config = dict(
    routed_scale=1.0,
    num_key_value_heads=3,
    norm='rmsnorm',
    norm_place='pre',
    rope_fraction=0.25,
    parallel_block=False,
    learning_rate=0.000285,
    decay_fraction=0.285,
    max_seq_len=512,
    train_tokens=1062000000,
)
Below are experts of layer 5 (counted from 0) of a mixture-of-experts language model. Rows are named router (the router's row for the expert), gate (a neuron's input weights, with its number), up (a neuron's input weights, with its number), down (a neuron's output weights, with its number) and show model dimensions 0-255. Each number is 128 + 24 x the weight over its row's rms, rounded and kept within 0 to 255. Numbers have three digits each.
Before each expert's rows: "raises" lists some tokens whose logits its average output raises strongly, later layers aside. This comes from a sample of Wikipedia text that the model never trained on.

# expert 25
raises: "”", " hands", " Released"
router:128131116142126154124136086097156118133113084093146128154114161096098120155120171100179108172114120106145181106126159124130114096116115141135113057118119103147154155129146085139122102121102150105102110140146106159136168117125117107109147154106093142139127126134139174096114123142147114143104148146194141124085096141116152099155101101112083142128172158097128120113104179132113080154138125131108171162113120131146123116071114077125109091122187148151144100145133117159164121123119122124139092136131147122148107113155092088145179156139117138118120102116165155141114149120108151174120103119112108127102116163141142144140143133127127124096123104094112120120113100085103143129108131152123098142108109123138133121112075077135130105127118088100168116119121180130101130161128095
gate0:128122101145121164129123108107117091117144150117116167125073095139178115131124157138162146173129168133075153155098105158075157134144118126123132144156121110119136127102137126123155123107173145125171098129115132097108143163106110148114117129165129115091148168132158148152155115098087136114151105129085111135113138144093130120152126070097122168150151104152107124134103153131108122138132131136108157153095163099162151181121131123133101107145150177150126134169112156146164127160113157154148126144134149138121126137121110147161151130105109113190100137126137138136105127119099141118125123104117107130122081127134075128142164159103133139136125126120109120131143129137119110138137124133126182182150087138053112117139138082175126138090176139122153124076113124078133101133077107
up0:122145114101136129131126081158126138074114144150144114105133136157110143124110122164138144150178118116133106129103126112164142109153089114121114110182103127147152098128137118115086175088187104149161075175143100152122137139151120082133118155129134102118131092166122127090129173119087185136117115116136169111119121149076100123120134110127155129152111100160121089096137150153110122124122099118149135094146111162105101209138129163137127142126123100145122099168133140161098116144115124117128148153149120128127134134126126125141122128134121140098072157117110115114083124207141132078113110149166133171109136123080128074123132114135155147177130115122148113133143123139121111137101139138110137169125120131133122201105159151111105119120118142111161134113124134140173133161114122
down0:130140175114195084089129140139118118092123176103144126146120113145157128124180110097092127157126111118116101161099109158144131155153111137114160151152166145149131162102136098171125179134118144095132119094127117111131117164121188145125140117093110124119107173111122117101105154141146099129111119112101113148106139117194147097136131184129158119144141112099117092142149151139135093129115145087122120150122134147123123166098145059099107140103118193094150142138145104101153121127164161144103112167065110132119118151120132124140148139115110086116128166130113137114148142082155100125136128117135110129156119079119144131126144149133154131108109124144127125135123117101052105129147134081131133119118153106138127106093106122150172116103147143088123139139160115085096118122153124

# expert 8
raises: " wife", " debut", " 1–0", " 2–0", " loan", " Lady"
router:133123165160084187150122117118160145141128094141149098102116149134139161107172091124127164140118142155146161113160129118144141134121110094102107128155107172145106156103072092138134110131092126128115116146087160090135123121166122131132114114102143112140139114117121132143127149114094117123107121133137129068105128149184106115153105157119138135144148156132100121061119142167149104147143127149103184123114094132114128109147101155124151125082117108126144110151155147082146126129136110117102121136096161111144131147147159112142125126112126147111064106120164153135162093145148118146138092144140130145085126130110099145118152098077155097124179157142138139146173139111154104152117151143104131100185152132134193103133093107130189110159137154113171151126159130123133134145119161
gate1:147140165182132170113153142133158152116107099146137131098099094119147146122120132103136111133135137138143161087121151104138109103074122117116112161151148156119129140114127146135115138142089156177099170166069153099120135122155085151093069105115169108139170105132140129151122109115114116156103092122115128122135101118148086143098143120105127132173172134146123144154147115148121151169142107142122136145118180132135135124153136119121150122102103119133115129146144162123155125130114170106159140113133121112151120076117132154139131102138134100136132123171141126114092118117113165138081102150165081119134074087109138155113102156122140173136182140120118154087142140117143134187089144125138131130128127129168123144126070135130112114074165115151153126110153112062139103110176134
up1:124126122146142158134081081154121074146101134107117118114126152140124097141131108142112134133124102172130114130123112113105131151164058117099106123123164126113124125125120141137136053151138124131064134129211139139141171104117124128172138162124114117125126096105156176119114132104155095121134150108114144123107117091074119150146103090102118121109183126134147102169150104122075118145090112135113128128109074104141125085119106117127150134164086150139167128124091141119169138126119141145143152133151123133141116126174103157120145132128137092119137145115100127128161167126174125167103122132153128125132166129155088114126143107087105114107137128120143111122153101118159094134114142145063139147156096151144117139086100113110154088136122137192137132133151096108108139142104136
down1:098080163135102126143151119126119113131173151132091120143075132165143140119120124118100192150129113120146170125147157172134118167113116185098133123153139109090156085160142103155087125147126153138186122107107112140150140116094175143176139113118142101136150111123106103137169120104170088130129100112108158117111156109126142154130109124135140135099160155111111128111126126145107149122148151147188129107127133157135126117122088057145122119091114129160145119139139091052121127134165128121143113120106124150148149177114142139132135170116165103124173117095086124125121134137114114176115134078118147170173096106106135134100167160093098097128124115085136123142166123139152118140139147170109138135135133104112130119126155140141141120121093114142158073143147124121134134140123117

# expert 45
raises: " off", "]}", " -"
router:172089142140116139147095144161142112112116122117139102117165094129146141133091112121138148097122158156112100121135144106150122120135106170134089133121123149090105184160101127133087154163144114093054174107118104150180106131101159107142106101134087149104172138152134101096143097100129148141122141102082142180135103145102128155143088087089154097093151132131114109095107123090131141102114106123177114128114164162104126134098128125117164118134102116143131098125086122119144120144144075097118128147141121133115104144141155155120157129124127103130138169129135111094153136123163149144151119126137171120136124112133095120126117137143145122118112154127093108097160155102127101136130127107128133113165092109114168127100147122135088130084118091147161159200185130106161107110114117
gate3:112099124151160150091102127099107128154135157116107129114135120114169130112113129148171146136137172156098098119105159154134109143120153146138140087142132146118156131155125135130192148148156138130115156126163089102135127122101122095138182094091108096138141155137155126118191131102111134146150143123124113132115154118119143137126109157105112145117172085113136113150137126079118140136109136197103166204127145094168126068138134119115152143165151121078124141130127092153148101101105131127142140084148176126121092152124139119127093110126098103126098099096161117099157150087130150154161136122109117131117138130163122156150131149174136119094153119126101092123115113129128113124102116097155112144083175093086176131097135131118146120086111151132155135144145159129090102130111147
up3:120159178129133135135137157128138163095136124107117132103144133106128098094183158127118119108113133148088070108154126124122147158116112130147163131137130107119151135143128132092135125184153101129126112105190116140120136148105118096092137137137138124135138117160132093130094144096110134155150140058128124100079137138121122131093148104119096142124155125155119134097125134062131149103111145161103155169129155152148125160096147144187157069116127118124141134153139092138145110111130120186101121152140135162114151168117072129133117086141110150117111150137088114132104132094112142153138148134147108127121188130137123167108073149136119107083067140147134097124125120121062111109165120141135150124112159141081132125114112090077129109164115128151118133129135144153123097128157128
down3:079097089139090103158077149119182128098135145143120118116158135124162119131103125173114173104089141136105131138155112153153123137141112162114100149118141131149148113149117143163114139138125138111108113138160111111148150147164106119087139135132141141152147141150145142096155095116150074130130141127140095120129164084142124121178114132135149123071148118139106139123140095157146078079138142131093141126127154125143171110119105122138112097100121068131124137129168117091113174142136139127155101157132142120141099142113100086141119157125139146117137129104128154112087237153125090199125118126125132128115178108115157111129175133119126113150142069109124133110141108157165111106132113123131107126124151127132141109143110114086114105123113140140107112122089125105124085123112175

# expert 33
raises: "\n", "}", " ==", ";", " •", "."
router:142105118100132117129105130151154143138139145148117075185164144121100108135122084119101183148159101158065116127101151137138136102168113144153125141148127128093120103082169136089174102101157127125202108140156135150079155142102133129155151129124132148115158111136139133104141115119119060104122157109118158127147167144110110084145124132121085147143111158113107098112129118157138096106120144118132095137137090087079113101142139111136098119099151115105138115162153100126106103196140145108099108142134112134108111146120170142129157080110174109139146148143116146122139170162133156143134084133113122121110101127156133089187143136129135115116110155139140135148138125135102110118151104134116107134129127080146101148156133168127121171167123146140133122144087108142105093124153143
gate0:084133136114198125134109141126091161104149132127125134120108123115158174142153135124111142143116107137139106099121106169142137080111101163140121126138138091127138091135157126117159135163136068131123081146112132146141136141143143078143091135118120104121125126137132168061143118106090137125116149142131094136162110086107125166111128119171120155098115085112119138096117126110142143133094124100120069158140096157123074094136145150120149151127098126131107069180076137130150117123119142143130103146121096109162161119088147181141111140123095148094107145100128093109152119115117130163089116131120136167073069144165118121113127178150148097117110136118121108136077107132112143162129112144131131138117134087128130119164139106117157115106173094107111146112130109122108098145107123
up0:131114114100128109131121124120111161146139176116159115144128119104147159088138080122095128099120078131110115114118163130116171105154122142158095112130121054157145100127147136124153129127138074120139112141088105146118173165112157183141121152139146096127149132115136133115089078128122134113146154167088153142139117132127142154116129130153115132169124071170123118125119156137143129159122137125129142110111151167091162110147121136154100127159134099115073136134150092121160127163142189131129049148121128124133158122113081118137158130093134128151145124125131107102170116120096161139114163160106097148079088128128134130153159102117102167105102119166113147149123113119074133137134092157129179153096125110172121150150116160135130104143124137151119092126109123148100117164127120
down0:134157128145140099147173096109136148138131106111147126106110127119095132142111119117117102117138152140124115121120114160102089164128078165043138157152096149108137142137123174117151101116166141163111125177125170105092147147144126169106123130151137100137124151152132148092125114161115155112133174154149109128129122141122108110156110084137078139153163114137111140125128129115140136133140094123115160102061114114147140110144107112147154100091171141127152136123098126126122111148127137128132123106158139089133094122120137096126163154145171143136132087100109157138134105110127163132121117171111106084107166139130147128169148101150072152102141132140063145152121104134086146105130163131106113173094067132135144110116141125128163130195088127143149154082141102145149109112133128

# expert 18
raises: ";", " in", ":", " for"
router:151123098137143121118140121115113175117147129131139123088097134115157149149120174152132159141155139168143123149087137139126112121108108129151109142168140127128198123127145158122136138111124093081125127160157106129138115116120114128136132197160134103169106116108109144075152113159096176129108089159093103149113135112125141091093145139135114128113130095148154132180151137131103148113112153092113148117102128127183143111114151133120170137125130111157178074172162087078148115161151142118139144121119125125133119114079131144162141133116143160087135121101075110096160149121126086119131102092104125140140141108099078092108103140083124121145116122117112124138125133117169134159166131153142074118121131135137133125092149132123164127066109129110094106131116151135113134079099163
gate3:122118129153114114134113156103100187101102128124109166137088121122145130157144131116108159131158103172057110117092108131187106141146091162099137136153133124138150134143132142105107157113143132126135121123086125123133197112094109137138105143120125131106183133122152145123206139142142143120140133110152152142131093114137116126124107150089133178114137155109103176127118095106122135143141126093098164175131077145146118088094143121124120125124138163158123085165148143117116104121109169103111129154113122133120118106104086147137107140091101132126140171178080130140110138115136143170125118121128100161139125133126121183101145141122123116072139156086130096171083082112132165122138155135134115144118092136116130126160153115144119126068126117131075128131102132106125101131146144
up3:134164098132092099142098080124151125152117136101141099116137113128143130124090129102132124119146131103138152097161088134119163133098134103131129116154097125141102120081119106138124125134145146120092073063139115116127134115117121169138152096167124108149111111106130087124136114131133147138121120145096148054139131131116159117135111155143097126142129112148133114058091154151138135110118143132113119096113124113098140175168140168132126154116154136109105160108115113148165145138096095150109128118100141136159146107129116103129206124081121132178146144129165129148130111188142141131136128138124109091150123133142062080144126134169130123158150145128134183169142160083133108117103155124117119119091132154137172086086115146144128175174135149166142114124120140150109112099155141
down3:107133117127107120142166073144165146141154131150107122111107142169140140138064115113144148128104133155138109105116105157092116152123159200124139133128178126157147136116149134160137136118168143133128160150164090097134153168101083109127136149153120081110156127166122094113174119083118095146145145074111142113152148100115137108135120106129104085145135132108134118130133123157146084067139152134107134092143146116133152114088080125159134125135173086122174151160106117088148126146108152131106131074134116149146143154077124121119176141149095117135143103157136144097117141125154122163156089131134123105092143120098080147136113121119156118087129128118139105097153167147126132133130155131161087099129135146152146084136139080124118124103152151129143138096138120122089156129131150

# expert 6
raises: "ries", "lum", "lus", "rium", " Sussex"
router:145141114138156151113135169094119118153126090153101148147155108101101133110137099151118142117182142099088102187138096138130157131144144145157137108128179106092121097124139135114141165153162131159142144110152122097123148123126101126142114091150131122157139110125136112169128126117143117195075059096129124101111112110139098113110149100093077162190099125144132118162119118144116102106106093108132114131134133089132147131113126115154118103128101113109119150151128144131156141076112074094124084110116127088130155144121130088162150162126133123114110157121110141149138114182115112162116121173155122149130165137130118158141136133077157162070146134118128091140116138135133120125157127122124129154149180122134071101090108125133097094139105137151104145125121129082122159100145133
gate1:142172159133134152149130154081080105100113115145162092073104129152093139136067137101137065130137130110132097134116149092128114119111131131146135135104140128168139120140144120140175122130209093145143149100086134087158165111131129152129150082163138131158129159074136130083129155084130119136121099135110111129122134104155130142130128148151124141136134110133127144131157095122128168108136114113137125108105119132102144157098141125130101135138087117151105189168102135127142134142148134138130083128132126153082104122177087177117178125162144078113119145084091143119138112099160153143098122148138138137130091108135155147128139100136097164093133109127124159147106127129128126139126152130178166127112133140088150103090140130095116131106137103131106140126143160121182133112134168
up1:095150137136133116126140200088128091085133126145168122118137155101110165106101148129134139114174095137120103152072172111153133113113107151142135138094116140126134110105139137137128163136145130117128175117115162110139124134137083067131153095150132130092138179153115124114134142132146127143128147100134123135128093102146111130137143127131099107075126105100156112123100100106147085120145148121152157119085155124078157156145140117119166155103107124137123134103166091123145149134110112103043091123133109120138123160134131140128182144166103116125150136096106138166136144117098057142176136164133133145122136142102150128128139108143128144112136147108130127136111169124164101173132116109144168143125123133133167084091176141118135119122129146114119106108169138104137079151119069
down1:120114181103148117164137139148145150127125094159123153118114155149146102125135123138158096110112141111129136143085140132130093123143149126176117124097162096142093159126129129137167146158078093107085166124161123135151150118113150114150128139130100195144112125150169133123146134146095122110086154147120135116091132122127123171121104163108094061145081140125103150123101162104136101145161151119100101124135123118078171119122123091130137111159094155123117109125110138150156118124144127109111091105079167131159124129114145140129119102120140110135107142081119129112173143166105098118161104141131103145077136103138061178116118117094126138117117138156146117098117096077110092133112137116145138155130172087114097109130129125166166146169131136101144133077130144134107119124133080